From a checkpoint of a small mixture-of-experts model trained on Wikipedia.
Size: width 192, 30.2M parameters.
Experts: 2 picks a token, a shared expert of 128 neurons.
Training: a variant of Adam for the experts, 271M tokens, 5716 steps.
Below are experts of layer 6 (counted from 0) of a mixture-of-experts language model. Rows are named router (the router's row for the expert), gate (a neuron's input weights, with its number), up (a neuron's input weights, with its number), down (a neuron's output weights, with its number) and show model dimensions 0-191. Each number is 128 + 24 x the weight over its row's rms, rounded and kept within 0 to 255. Numbers have three digits each.
Before each expert's rows: "raises" lists some tokens whose logits its average output raises strongly, later layers aside; "comes after" lists some tokens at least twice as common just before its tokens as in all text. This comes from a sample of Wikipedia text that the model never trained on. Tokens count by the router's weight.

# expert 5
raises: "ol", "apt", "ome"
comes after: " L", " G", " S", " T", " B", " H"
router:100128101112142085179141116126183136170100117119147100121119097124103167150102142123163117140131172123176134107131093118160111102090079195125139141145138121110116110126138126134156148131149122117177142165168123108111155120136141143152143109079115111144133093143085176172146114153134107136139160142106178156110109111123109129083139117113105104111127137125105103151123104121122147104119085143103153145091102136146165145137108116121112098122092125124100151127097120137173112165127144145099138114119100110152131166167158136104116178102125109121082107128133137077106158120131128104
gate4:158151151128129128160123168148144130150094108141122150143153120146160109140138150114151129126111145141104107132132122130101112134140078146184118149138112177119117117171134080150105142173144068096132123146118138100168123133118116157128134092122152107098123122136099134067114115103121085145167115157086115130175146149091156171146176117108121113104128124167156117104153129129140138168116163135085115118110143153193131112122145125121101102135092118128106150123130092133145126088083119178107105123135126167095119134138105141103150138119135116125140093089157145150138153071130110091
up4:154137168053068116151100143108143113163135123163124173129141161132117121119139127138142099142094161128153147137141134168118127158132141126134119102090131094102092110089117110164099103115152133103144124197122130136112115114182142135117133146171114164129087151077135128152136116107103105119135154129151091174131144146139139128075159126155125121138120094096114088116125145139128149145103150080107127126125116130108112138142111149191138089092127128140111093141103134116141142127123077116107114157122120097120162153137156096145140088099118156098109157098135103124137159113129123089
down4:134128144147142131122125127126075112140153127102159137175114147116104132140136133128110141119104137165126102172166199136127137122122124160112096129162112152102145162123124121170126141129156123076140135155131135129095142147134139157143119163142123105116121155148086093117097120149140060105143134120097157139159125124111129174146098106103118146165124111127096084126170154117113141109114136116139118121117155130091118156151118126173075138141105122121152167161148125114127101146138128134174110097137181068110144111099114078151088150140101075133111137145101142127150153172124096171
gate5:076103142118124157137154102119143087117118173124133145114143115108103136134133141165148096128133114139161140110119117138154134092098143143128167101094101138130138118120161165147097108096109151092113075164160125127156175122124133146157138137136131127095068126130124153129128188123143113148124153177133102132078188098122123118125101140114188155081124106114094164120117178121143103131137145161148079136140126127131099126125141113115119098133159125124115158147139115135137144110118131176169102119166138099130126142138102147118098162127117180146133133127118115119078127167081169149
up5:131154098099115108105102117151136163103095120154115148162090115160122100143170095153088143110098139150091119179158131110070133148113130149121132122163176188099130122176150158156168113145121152133116079110092133115130110106114138135133136164100080101106164123136117142091093134119103112164117121080138111133145136137113134124126151161150114107112134141132111172141100129139129133129093106104143102130124116173103150137156153091170107117104141145149161119145134137134105104142122160096094136141132102164113099116186127149161145106088111102161140092145129155113101098125118136133
down5:124159140080136130124175126110130109157109095103127139076106134108163125141130108127107134111129142110113123130096152099105061130136156149133101149069137093148126129136139096095106108133095123114143120151132121187079108145090113117114160153116164103119112142154132153161149133140123141112115159139105138098173127138142128131145141118111108130117112100134108147116096136107175121139140111156137064096133132118191132173145088160170118146146079138151116169123118126100127120162138114115122157152150135145123104136145166109080121129159108089175106096106082107134122147143165106120
gate6:113102165067135136096137136141085098114111093153138150166138134097127125104089156124125128073147135152150123108102165081141147106078157137108131095152113111115082087117162132144093165106111120118109113168116144103151134106160153091148122126164129116129128133116106129137122114149138151104151132123090123111122169157166113148149123134177150143111128159157135127139124166120140104119138132122106129125119096113116104122158119128123096114138139050122135113154101105140113125163145104142134151138097142110175152158119156166088124152133162140140152174076157088128152108151133138176
up6:104102152147173126117138124124152134145144130138123134131155116162115131146103151130155117163176108165169122168120146097143103095169115163142157124144119086106142129128088116103090143119109120126113172123102119130162144141097116150111107167113115138127064136141136145124126109119108137135124133126084138124111168156109123128156114125104111097078092140110135118107144153111130062141117127126093161080153172102115111086174119092118132148159120152083144160101137111095088154099098120135088147113124154145108126129147097126124117143127149135130159118109068066151135148094091128113
down6:128092146117146126147123095114123126149140143133126140115141094096099138079133166166161148088082135116126122155124135134139153090134111096178156132143123167077132122144109147151121135137171147139113148107104151108124170095152122136175078093143087111158176127098146131128113133103151110101152132117148123122116116129141048128104128120144119122135144116081141113136159131140135164114131123129102132165130131137125132129171108071136107110132166176130142065147144168131141119120104171157137095104136158140135152126106114121124098116137155153118181100101157099159146118128160153093
gate7:098108149133164112164169111144073132136124118095144111137109110108168151155141110121116132119131141100150126108157168129128142113120129144133115169111138067127113113111142088108158136096108106104114099102133095123142112143114104109120189148116142122131133104127100130125155165173130152109112148142156160113081120134125109168119147158112158107147128131134142101118171093102148114162165112129202140150143158100145093089067141080119131153149141149137125118146115115098119132149128147098150139146115129149158107130121110114143106082155125126111129067111097143148137163182153142171
up7:124130125145145102122167125109102093119132127162135156133125155108132146128138132192129074081125148164146120095139153140135167156124100154122129157118116120165125122105100141147126141117163098127107090154164119144148141178135080102111118148168125085158134123113110113121140116131132109130115099120139135121117167126163119141114106151104109128164104128144150124117125106100125076098155126089119129146146173107137113079092121138087190160143141135110098169104140070107140140132100084130055127099113135116126116130123090139133147133141153175100111137092088101109151146157159130142
down7:158145091126123162144103126107147137148113132137124118117135145127119108105129146140163122130115147122122106106117135144157117138100134122128120142165092159130119098137121143148146130147153187135104132164142123136135164118083132121138124142115125158164153087183099137116140143149138098146111118145089094082124136095127110136130124120097131089087185113154070067131128105129097182137091129130111110102152191116150150122164112138108128120133136136145099124096145160163139082122138132122174152110114085151121139089190090156074104151109150161122117114086147139149149121108093105135
gate8:164104109100113136134101113148105163109105140060093122130148129118108138142117169111108090177129121151127134147124197121160130135141147139141122160133130116105150121182093097108114112111147091129134116149143101071141155140078099176125123151127154134109134118094121119085116115147115147150096120102126173148147133158122144156136150108121145102149186145116104085085112112135102153077117150151135163153162126115082135141155119137109080122099119182140122104139133128118130110140135144107102127126114110134123125125144091130175128145143118138061109122109111136130107120105134177153
up8:138074136091137071144165151113136141137098096121108073132117089084127095121143151156143131120146098136146084121110133147168157103110096129116142131115081138111147094114147146112142148142154130148135119119124131123078146132132092067149157103094134140118118124112113164132125097143112142116117163168123128115129123135110140158126143106099182093169184155175123147092132139166156158111140163135155174108127141083098122122132137093103129149142103117154116098121146085115165109129131140106118129136138137146126137127121047137162111131155164124153128105116129151111103143123122160098
down8:142141159139112136142125156148132128086151174109121137152143167110113134142178120160165125132087141108138117102150121124124133082144152108138096104109128169110149120127156115101112123141138094100147142107108105177116115103110176161076166151074113165100085128135134135128093107148173152144101108139092113139118179119112123101170131131103155116119142136130120107109147105167127153123141124125107112081158132130099129106166170096122103107144146123099102112117110123102152121124150134171146124165134123148165151134142165121132143104113126127125057125090170113154110105152082154161
gate9:119105120100132138121157126150128114101136150105087067129140134131149091161127144138144157124161127153125095106119141154077111113163113123106140106134105127121152148120103078139111148155162126088172149145121112095129160172092173138096139111119142191163108149122145148091140090150140182114113130146110128151152076141083104115145133073138142115137100100095122107132116093124102099126112139156105110114146112101126116138137162133112155083130142141125125187077121118106173091133145137141120130112129112111148110148117139171091148154115131137126123135170096117131102181129136159137
up9:140161150123089156121126140121120181152101181091137161147128138132125118123101096139071103147124134118136145158109127175101091171113133133154060119137100152136141126122132166096156133128090123142133146148079152171118138138120138111065092150135109094126139151154084120129109167095092123124082122135121121128098153099124142136109120153108151114121115122162108121140129093125156100153115151118182098132097159081121124144150123106120100136114117150133111104132103162142080148113113122160111127147142123135147105135129151084146083086131117122074101120124132176142141143098146107145
down9:103137147174150113157099119156094099120112121158135151115096181104128108140126156137152136113095129155105142123121128113132117124144124186138152140111171151120092122142091174127112103147129087087079116115085162161109132146118131138110160157127108130110127117090131117156086136084115128177148107168120126115148109137137100104178060125111112099133127123159145154111097123121120128110123120138126123112109149156125156142144097142143121158059079171119100128171139175121119120131133140168080122125153147088162129132134109139133135177146137110107137148146137173114127104101124153110
gate10:167128149135162149125131110116141152109182162129153093121172178116162141106128127126107151135116106132151146156095118145095109103143140129142117160151125173139046130140113128170111132143078127096149092151128142137085105118089128184151116154131113158128161173143120069142131162117130138107130164132116139121157133101117125159128125146114105115105167155149143136157110143150147119126094155145128112153144144149122106068127116103159069107108144147104127143122137104131122114142200111110094132151152119125110167149116158117098113132107121117111130119145141134117080134097119113088
up10:125158076106131115157144175137124111133123141129122137136131139161138142104115103180126138160138141133131124141120137127126108175161121124099093113122129135138100106158123130092168151099152140117165144100106170145148143148155137094115142113147129144141138074122138143117131173191110163123097109098133194144074120087110142111140153101133138170117090130112116096144091111137116119131085119094120118123137102155099152163147137108107179143138089153103079171117122122089154096098140113123141109159083135163126105122130173089131140105178121127130155109107148120151094152140115132112
down10:150141148122126118175104184131133133117135144171102138108133084148111168159123214113174140127109153157137111117155141120114128095115137176108136126075141171123094115172113082147137135117171144127156115104113136150109129115102130114129118147126089134099118152152149123082114141146146110134091117109135104119133104106133105122165163127167129147145126149140136113084099124137145085143105152115093111110145136132145146091114148134150145130172152164104172106136158091146135128164122147166142100128161128118115139133167061141132112113106104146115157122116171109126100108172114108130

# expert 0
raises: "ick", ".", "an"
comes after: " ", " C", " T", "C", " M", " V"
router:153139116122114122128158121126135126164100133125118119124143118150111131172116129135199096132133180159162093130169101155112132129139107181132135093087145115117146149103109128104137136094127151132115114133119117113131109112140127111128127142086087109156151161154145114179167132139125128136109144111132121150147086084079111154113113102103102102123157076144131154125130157121097131152092100151093148110101141121134106132143119101109130081149107155079111111120159100107179161065146106161174103132140105079139135154095167098137125131118124141130078116165129126122127137123086151144
gate4:136100103112113112130149176091093103113129113075134151176087103140113100130137079145141149112175154106123117167111099141123131115101124133114098143138140125105113116150103131137120130129162142071164131111113130143125165134176137097074122112137107125128120107125094156114125149134161132108118104113099140140117152171126079123140133101128102137153141110093154165153100133136138177100103116194168177098150125112084128089106092120127140097143130135138124131108119096136163150114115138114149138107132156131170102152127141151124129180102140171136111146104149087127091157119126078134
up4:179101140098134156129147174166138146145120112120167136163145114135097144143188169167113123175127123136102086124144149127116117104148139107132125127135113144119144113160124134153136129150145144118115121149091135116088120135140139106134123122153103094120094123064101135107150202082105137138123131131131083138152146104126110167152106147142149168151151131111105148076127112091142096146109147138145153100097159082156124155108099116142124117104179102151145135114140103134161143096133133129146116148141162144131119110127151115123116100139140180085130161119108161152105158065147132162
down4:101110090126102170122155108126104125134112148138144117119139110147148130138139100143136091133105113109127174104112156162157132121169085148194118138129122118132103144091129147072098108130124108101218142145126073117155150115097134134165122144104160151125129094163122107112121116135156129123155158110125135121088133123122167133126169102130167115107159141157140167116112105126102149147112113105157099091107098144099144122126105113113111121119108158101108164100130104140116130123098088152098123146152100097161153136126103138135126133089078154175086139135159146119142176148104140124
gate5:140105124148152128114112142147158105134155139103137116087121155084111136155127086102151103144134153151112123160112124110126178125139122098068135094103101140154171139118150128097125110122130133101112111132096125148145110160098138123086086128116151135109141176154124143094089112141172136097136119120134136161123114103112118085162109134100093127132129101119093148109141135124144118131143143115103113176123130104131150142120133106125105136123126160106139200101160107075167119152150064108097118143165150121153116138135136179139154112170100096179111152121139126120163145090138084087
up5:130154131133131108065154168138133135126137104096143116138143145104108144125128147111147094140120134109152160151117137128126155141170095094141117127133132108101085117094124170107184116146149161157128144160121127102157087104141171120117129164113134108085134103172120135140099102136134129101115178101155213135128111151133179118111188135132140127123130135068132110129105146159115123134140159073152131147145148169097095097111164114117119152137137127110131138136126140147119145127151103120115143098129149134119116134161124090120144089153167108119145111145071117104156136171142094092
down5:125149145132157137136119096130089127169157135142101137147192112143154106137157154128135106128111151124150090150064127130131106143152139117139107123149124135124097121153151114161115102118147134118106130145089124099069188123112127107106106124150168133143117139132154141099121141119130121122117136131155104172115100151124136112135123126160126147124148120118109128116156091155127161127156116123162109134124081092083132115103121094149176115106182139145132146109134143114125157158106130113098086114157168154169143107162109105159157073126139154069095100148162108080129103100147172168
gate6:123102129132165126171117161148125148132119104120146091168097130110178108122133114124123121125168145147112095122131126123154120113100126152127138103167168138135103108126110103132147118140123126132101151134148103158092132145097115109105135092101088118135135087079137126170090075146107102154134176138117157097139109133130114096155118112116124091137129114125132102140096124127107121117136085153147146130109045155149160124120123111080151114115126104131128143081086099114172088179114139120133174084111091129110121111141109140085161137156118129161099094097108132128093170101152154114
up6:094077114118137116092136179093168133104168080164128104147120138109105132129086136139108119091140118150070108149102139160128129132128151100115130113150106096121143154081058063114135100149077121146141138160125101122102134100124155113162130055120113075131123153125104145118101139169137108149125125117162145101151116142116132146135131092156119091132132137065127117123114086127132136136138152123139171163113108094154119149122142139090136126126133149133131109102105117122131151096130156113128147139106075100164124141143144105126116138123120099102146106114125109152141136123154138179
down6:113129089145168116137105115137148106118119134126116122120129138150125115098134118115091103112166144155132190137124106140092150094138160105091144132152179105154146123140114114093118071130155135139110128135158148100107094141138099161155148118141126161130164127127142092112121168128117104178154082102113132139123095114178143112161116103123151141110106136092048084138130133108133174137122095174132136148184107087130140162154104117107123135133092119131123096142100146073116117103152124138138163107111114148114097098163160124123083120142151091139126158127128117101145154143138140102
gate7:125138126134114144113160165121119144163094156149186103108175118152124077100150103089124090081131128115152121116138128144138119125124127102148103148168131146165134085144120168129137128163145182136149091092125092162142117147133099099140182104115084074124125098159126130149153130139164141124109115122140115129136120154131111132140155118121122148166128136161140129178142110140129159139137074111132092162156157157107136144158119112184120120093142147132146124153118129147147108101127123171119179115103124165139129107131111119111119100099139170059089137132135082138115109133111133108
up7:084177092168090110144091106119092128160097094157134120113127120141118126127118146116133093126153162127120075166119122098155127159105106137143103103085147123145157117088153116111113165149111109114144148128130165119097108154105135146171132132153170145142134155163143110121100133140101094179176128129131148123114133122096130127119171174123112137133122113095092144074159086148124083134123115138125121125109118112095166133131133126138154110084146089134138150154111123150158174127128112129110107128145156155057157134137103139155130171127132143131139116118096138123100172143170147099
down7:161140140126100089100129145136157127102106134178131151168129132133098147157138126096110096139130122161121110141158116116151117129138100153149154141148106130067151163163129129142102121146123109108087138144107114121100118088114155149083123125144127143120128097181123136116142174118155068091104111123096133135119147124106089124134161082155151153163136158168119136149100191102102135127109138101110153110116147129145104154154118151111130142118138133140147118170118114106150132098129111114143130111090156065145111095102102088131117153131129112116086129125105137081086165091076156112
gate8:120113127091129164133117126105170144091105107133139127163088106082109151129166088125166105106130151149125181145154157141117126133110137146130134131125194121106137110143111113141127159106159130143138112098160163129151143154128118172147143152126111140157148167148126153131152101139103128127145170117148107127170117121131092176126120168138131135096168154126187117130105118143135163144161158119116153120122134131104117131122128129141104094155128152147124125143132120075130111092136134109130109210126129113124155111129141154139164094151107165122161055166111137160104131156169108168
up8:095109151139115107114089116144176120123159136180128133090143107116157158172136095121120133095106101143119100140130150154123115186067185131129144099116123154151107155107131123158121122113135116112175132168141091131100126100162092116136182146145106110126090142096118130092116102129118145109115171091159130132108150167177103123103190130149134107091148113148136147136103151133138124118125125123098107111129140143163114097101143114100115102153106157142120145133121133107120130113097158165118126099137136107117099128108133090123053147110189134088138149138124135123150138153127137106
down8:155123133147129141104129142130156114103123115131136089121089168151139117153150081129144144142136111101100115112206189156138146156104148089135105117168150113100132122118111115130151111119132117112129180135153088096130140116126165160097113133128127129144112136114114154143122167177172148103100172150146085141133147138132124151137110098104121112109139122157094116124117176137120082098155128150125139131129121145126130114102135099128123121057116113157097111185092097151107136125093166130118171174117159093116149139147145170131122094139138123122134091119129111133086162092146153159
gate9:091145152067127104130134109136143116090175104102133128130141123138115126175146088083106146135091144125078106144135162131145128105122113118124138110141143103180128150117196152151152127148144108146118158155107105094103134159106156146142140182123096138163154170171097122085082126124102117078138127145129142129129146086146111073133114129131146124103135154160135117122138098143126129121117099131166124105139138157142135073124114135122114141124151158115121094105142103150146123137136177102158122136109114129132109138162140101133158120127107166152163121120094080100074130116126078134
up9:133134126092126161089114110131131117103064092136108146158103125117126159150112130145150101168165130092081126122124129163155119166128162133150109121117113142135116131145114167116115106062106146120104116112138159129138167083163154127119139131152137134165113150118114144128127134128095159132104158094112147122148142145138192108165102126102110167143109163116143140108121071161158164170190116132147135133112122097103141111126165114169140108144103116124115137163158112165159119124135114099139175128105150110139125127112128171158140097166129160153118131135136174138147105103172107103
down9:120167126128098152090150105154104162153129109152100108113170180142150155109111131110145141101102131094128138133155173124133137087116096177157141154136137099083086144106103176100147146147142159117091138167126113145128149121130149142126110123105104154163109154119144155096128145105139131074124151128070126123120112131112144097129166132168090126155123145099129099124155162136122131169144158112134178140134116115138113141147129140121178114127169142121166091161148102136103137146071144185107122158171158130130108126162166092122106108115132128090153120130122105131129152141151128110
gate10:119130138145161191120133143129128142140125151130143138130091133134132122152108133114085167137146138117082131131095155156170090136134155111182097158152127158141130163112130095159168123146120102106137118130115097159134123129068100127129141144139103084114164133126145120134108095112103149136115151114160153138108133135100122124128141139110184121140127120087148084151157082111115137136146163118155079164114108113104161129085159128097122125109140132139113111138090088088141120182132133168135128144087134114183099135117144130123163120124095093140085171119122122124129117108138138050
up10:127151118121134085123087083152168127096114139127146142160113102119145117153160094115151169137095094075110123116114154125121160127088070135101156142105124127103121122117142195094085164142151129106102143114101112141134119128184170150142111129140141133132118107150156130093124116132124167140125065110135167123144172152115122139174137073127095126100127124145129129127104128155166165123127124131090158115137150098144112111145090135138125101119129120141112110121135123155108146149115116092129103102147139163138151090130061161111131114063150154136170124137121128161114099129122123133
down10:138149124080140126102166118163148109154106140107144151145142082103115142136180080134111147132157121182123075140142103131091125149139167145125110139135146149128123132133110148114132146157084099101118141153123067142140115092105130124126142070114120131160113129130149118137146159149093144091159159114136122132111079153103088159130098090100116104164109112174136168103147160099129118095127111134149126144120164091117099079103144100156120142165117144133162113123143110133132127177093081152150152124128159130111089151101161130143124120164153157137132114126113161148116100137152154122

# expert 6
raises: "z", "a", "u", "en", "is", "on"
comes after: " F", " f", " p", " P", " b", " c"
router:129148142121114142136130118141165148156127135136104140107123098171097164136143110119180107114081137111111111134151116153162152144112121151110141081087098106133117140134107172140156137111134154086112125161102122118118162122134168088135123132137077154167105179182119109131127156147141155134135161140137146129127091114118043141126143151098143136109171098147114089153136120129132170126138112129114147106111098120121155109152081085074097131124132167093107125106129160158112160139149119125103096136171144079127137124108149121103115138119095149095137133129094145093140165135152101112
gate4:113150128133105108132135096070118120112166147147122090113101152127123098132125143129122110137120130129120134145127141115138145130168145154124157132151150139094145140127153138145075122128124182120156136120123131136082129111130105143159176126148105131120139144160159105127118117105078090187130121098161127066088148086160139094172132151126145135110127136104159126114146120127124129138139118127155083144126068165120134166105136149129182133102135103154130129113121121118145099148095134143140157162079179165117158079179103127076099178114089120108146131114109134126088144125138115101
up4:117121079108140094161143149159111117138083155129167107124092152167158136089115108139161131130140146075123082109093080116108117100126130130118117111132153120203119077143122137128157150157131104107119109097143114116109091188134142132094116132138133110142170130170095154164129133161136147110128122175123121155151090134106117131133149100140078148140125144135128106157108161114145124079115136160097140132124136121104119114131124142127128179159119125132136156188055121121133131148151170112123107126133115097116099147117127132125108084157123150120100131133125104138142091136179132115
down4:143158153121105184116118117151111085182131139122156156136119140129116106134153088101130134129156097096119131123116147157135151119102105196084104121122125087123116148098136126130143118124136126122085120143115114073092113098123139115089132103132101114147123128174120162091157136130095111122081173091143133140094103154125120128129113107149075135092105158150165162103095178109140124107137121147122111109157110139153132092123137129127149154121121149156146136116115142142158137084127147129150165163079110098143069144165135150127097105132133155136170177128089107118110125098118137120
gate5:139085127167190152118166115144164140141125137101138132112113144114196151147158091108114155146132105089123117087148168108176129144118169156075132125157161155093133171159141138125152127161111144142133131148150075121122125149129142145091148123104117126141124126099081101150121135108168105123128139150084107139137103146143106098125137126080159109167176133075128096104111133096110131187120178099163086123116141132158112151102119098117129128147129130119105128090118137119102109130117169095126121125150121112112121149162126136133141183147144134146132132126112143131090109129103132138
up5:113083123139133166101160142120142147132096107113169137118088147119122145172157127103158155160136128077122106144127124149144152108076147097091143115182125128141129134130136163125124129158094117152116126120167059145153106145123099108139117098097096156079136138122094138162127123144129127091159162156106170142137140149143137148117113146118101102133167132116110103116112095069106094139158141091118120146169165167137148143140086111144095159142119133127157133112089147115131062119134107119114140112126149119099126144145172171138089139126108114143147097131111110140095153117120158102
down5:126133088163073132150123114116141102141147163104112147158144150148133140139135148152114145098117163102096169119128139137155147135132135174152104113117137126170185141123122139115145097090121178131119130147141135140131135140147156127151124153101156147122102113130100131113139136147144149165149126129114160143165142062162159118113147129144125124165152137100101082145166128193167162103133170126104130144160125109143098109124142132180127106128161109142119116141096126159115135105148139157164127102134093186112193117177120155106156128111128114132155131176132084126145102111152149109
gate6:137158117109089163119143120098158124149121159111162133136151175107121100138145128112121097114104100126129132120116136116139109115148185125148093128101138152127104122116158088086123084149129115109098073114109102108154148133153121160098134162183099107138125164133133102115139140122138135122117143122118140110109121135175123172148166139136089122167153187174102141095129119121177170105160112114074131117162118097125127095129134147131118139119222115150127127166142120147103112120110109114141163124133140138134107086149141129182119122188123157127130126137149143153117128141094111117
up6:116139122172131096136161197143107137153129064116117143124083118129156119136118131134133154113127152132136121106134135119137125129133104148104097158150120097137178110134110115129128119147168142112068143120101157184129111154099147104110137131133139140105165125107130137143144127134124085149138100118135116146128117100100130146124144152132138148128116150121140108092163137157129151115039117104152124118124150126141139083137103147130141151157118168145115095108139125128170086190161133098132091106123159138147150139145117132139184152115100115092121141076150194161083136112104158119
down6:154164125131117137133092141113118152156087102156134090140098149187111084198144121117078075140115111148135096158135103125142122112130096094156109101144109111130110127126122132160099092143160130109121122120123144120115161112144175127124132155126118131136122123113054137163145134146097148113115123134182147140133110145093071134111183103126099096153125150120121140118111118127145163139131113132122098156153123149169098124148153137119141125166129119148117156095092098118116130119122178163135142135141132138138076112138078157161091113083128129150128107142142134149129130069128124092
gate7:123120119114162114108105168123102132074126138112096121154092151164125140065122123148085142175155116112145136108113153159161100108128113132098126133107132139151126161095138134160115095135131143055102115115130124101180150141164118128153105099132173101155087129118127081184159117146104116135117124130129140097137167154138094121158140147091120134142153116165144136108132156176119115112120136118139172170186136136130124123114120098146142151148140128139112124113099148133097177105110098093120129166149120101149140156127135202137129106182139115105110121123127139136122116148138148131
up7:110153118109101164120053132120112077113140152134142116169114122105137112094163117141121102113124134133112153139154159093157115122111099147158117105119128148111148141144145129097131131126111153085166095136132137143123146119123153110143156082137146148139098141131145124157129133157086111151075131134130110104169194101144099109111160107099182136126117106130113175107077164144118126106090156150152096117124133147106124139174139144100126158139138115120134135104087142127117114132132113127142125153139113081130172133171103095142091145150124129119157117060098155141115116171178150117
down7:134103124151147116131151086167154087147148089144118129070138125145129155147105139119147148094181139147131127151104129121131134156160129163121143161145149161115174120114128146102145121149136146143168164129056152113134130123119101113102148093140102142123136131137138110100124129103125083077099135091102142131134129135131103121120131123073129156151118104142144126126144077131140122156132100125102115115132097143090130087100173102154112070155141105153102120100164112122150160171118105169108132119184065118082122132095144142136135134145104110142087130123151152125131170152113155139
gate8:183106097135136106114202130118076127102110126114115145131105141133162120107147128123164108155157138158089104108106108123117125137163092096155138116149129149130108151108111129108128116128136148139170115140111163115114150109096085188139133134095119091104127083113146127151124154145115154189138111111155117141164119085107132111119105108100117144086114097105135136106195146164114169144137095171141174129106108134069168132102130096136111114119118145123113144115159118120116158109120160150107150078117095136146165122162135135114135125092138098146109156136109154119133160125124124153
up8:094083123132123123117100079099108113114119142093151103088164107130109115134103147121138140104161116133139136188152148113129122190150161106112131122115097130119113089092118087093149131150149099151118115143113107142132139119147147136130137115090123155104157159152113162122135105111135090126107141125093128130106170116138119125088142138143125129120096139173119157156084075105108120136095148091166092126108122146175127123092138136147149151132121148128129131107148133166150098099172115117135133162127137142138141162161094194121119184097154144102164140163135137141131070126101161139
down8:128125179103143120144160110130066143169182155137113124086138110130098134137135117092126157139105117137139094131071159081120097137130161151144145154125122135153166137155171127175134133115133141149138145130114126167099122163132117143108108163136092119145162082098105077106138111128118138143137138132158131046149144130103111149147156139118178150134100119141100144152101107128120142110152149117117127136132155119119106096164114140130110106162136135130130128092109176072145157122127111139119146122153161147109136135108158134159122138143132076141123106145188154119096105116154167137
gate9:113135132149122142126126101124135121100153153139126139144083123124124094131126186154118143140133111107134131135114141116120160121105086090120182164129159099082150129065100131102155145169099113134100121112118090156097121097144121123104147127131160047137137108127144132108167117101162120105154132126112142131123134128124109105099094119119161138122120132116179174087147093120133128109117175081124147136129130140127120163084082111122100140117123136136106079120134103104112131122116146089165118106135103141145166083119094079120120109146160158173162159126118159136140136102122182110
up9:100103136131126150165085164103105104128140147146112151116128151115141170100139126157150099144146095093139127144098169108102157131116156149147093138131140146112081117112138131149143121113109081138180093093142147114142115142127098142137148115120118125135154110153118107116107161134136137107150101168151120112103144134168121134102130147153137141107135165153135070158140138115115154178143132138183171082120151116116124143127169122104075157143139109124157148170121142123165121126147124147132186116151144152079153179170151108154131115111162162158107121063111141099145134143142118150
down9:082121103152176166089171119186105172111120166127187159114111117107109147157100131086166109117105160150113142099109113144121135119151132144126124124128099146173149113128124070148133114131148133133144142138147140125176097136119120090163132121136179120131153142117171136141143104099125131120119155143114150146145122149188132120152134117147117166111186171104143136146106115173121141123139135116117138145108147149127111154100099115122136103149104196160121125118135189158132137143112172109142103121152135162145133143074167138132130140164123121183134133136113132123144146115133130151
gate10:149084109144135134153097138094116156072160149090119098130147167123138121121085117160091119118143135112123122162144125138147110142130148158140142139164160100149138103094095132101104128146146096068063105117116150111141130145113141137102086109147158140155104140143091126144131141147103144131103133121143108103105091157139172135155166143120068114104167119144133113097115150169153110104148150142124141159120150134142116107081153111133120114136186126104132133151163113119086088153138098091127138128122103152133131125197167124110132134118158089111138137099131168150088120119122123110
up10:099092106101121119154123118170128151090129112154151112140158116178091141113138150117164141122116151138123145154101149100171113130113178134122170129157124139127131073142134120175115107123118151171113169110112168142156104108145163129142145135138135157147128136114084153092147137109084129136108168184117113137108131149161129110185135152111154172082124086137157126156107157127146135142148097087145167130157130128149159162140178136131117113140190137116129109147160141141122114116161142113117133110156134162121112163128169112106106136141156105120186148119127125145128134131089102106
down10:119141132109144112129132126149133134146146139141120127143144123166152085113128138115107122167147154165116156159106103169138090114155131116132106153168163188056098140133104105113096108115138073138115131110125120111105095141103119144119110112155123137177134117176127114102156114126100144111135151119106117092135144116118137147109162156145116180181143113120095156110117138135168117150160160118140135194096116131163118127106133125164158064113137119163120152092148087130096107137130135105121096166148172149130162155134143162131100140122077121112101116154095132148156130144146114114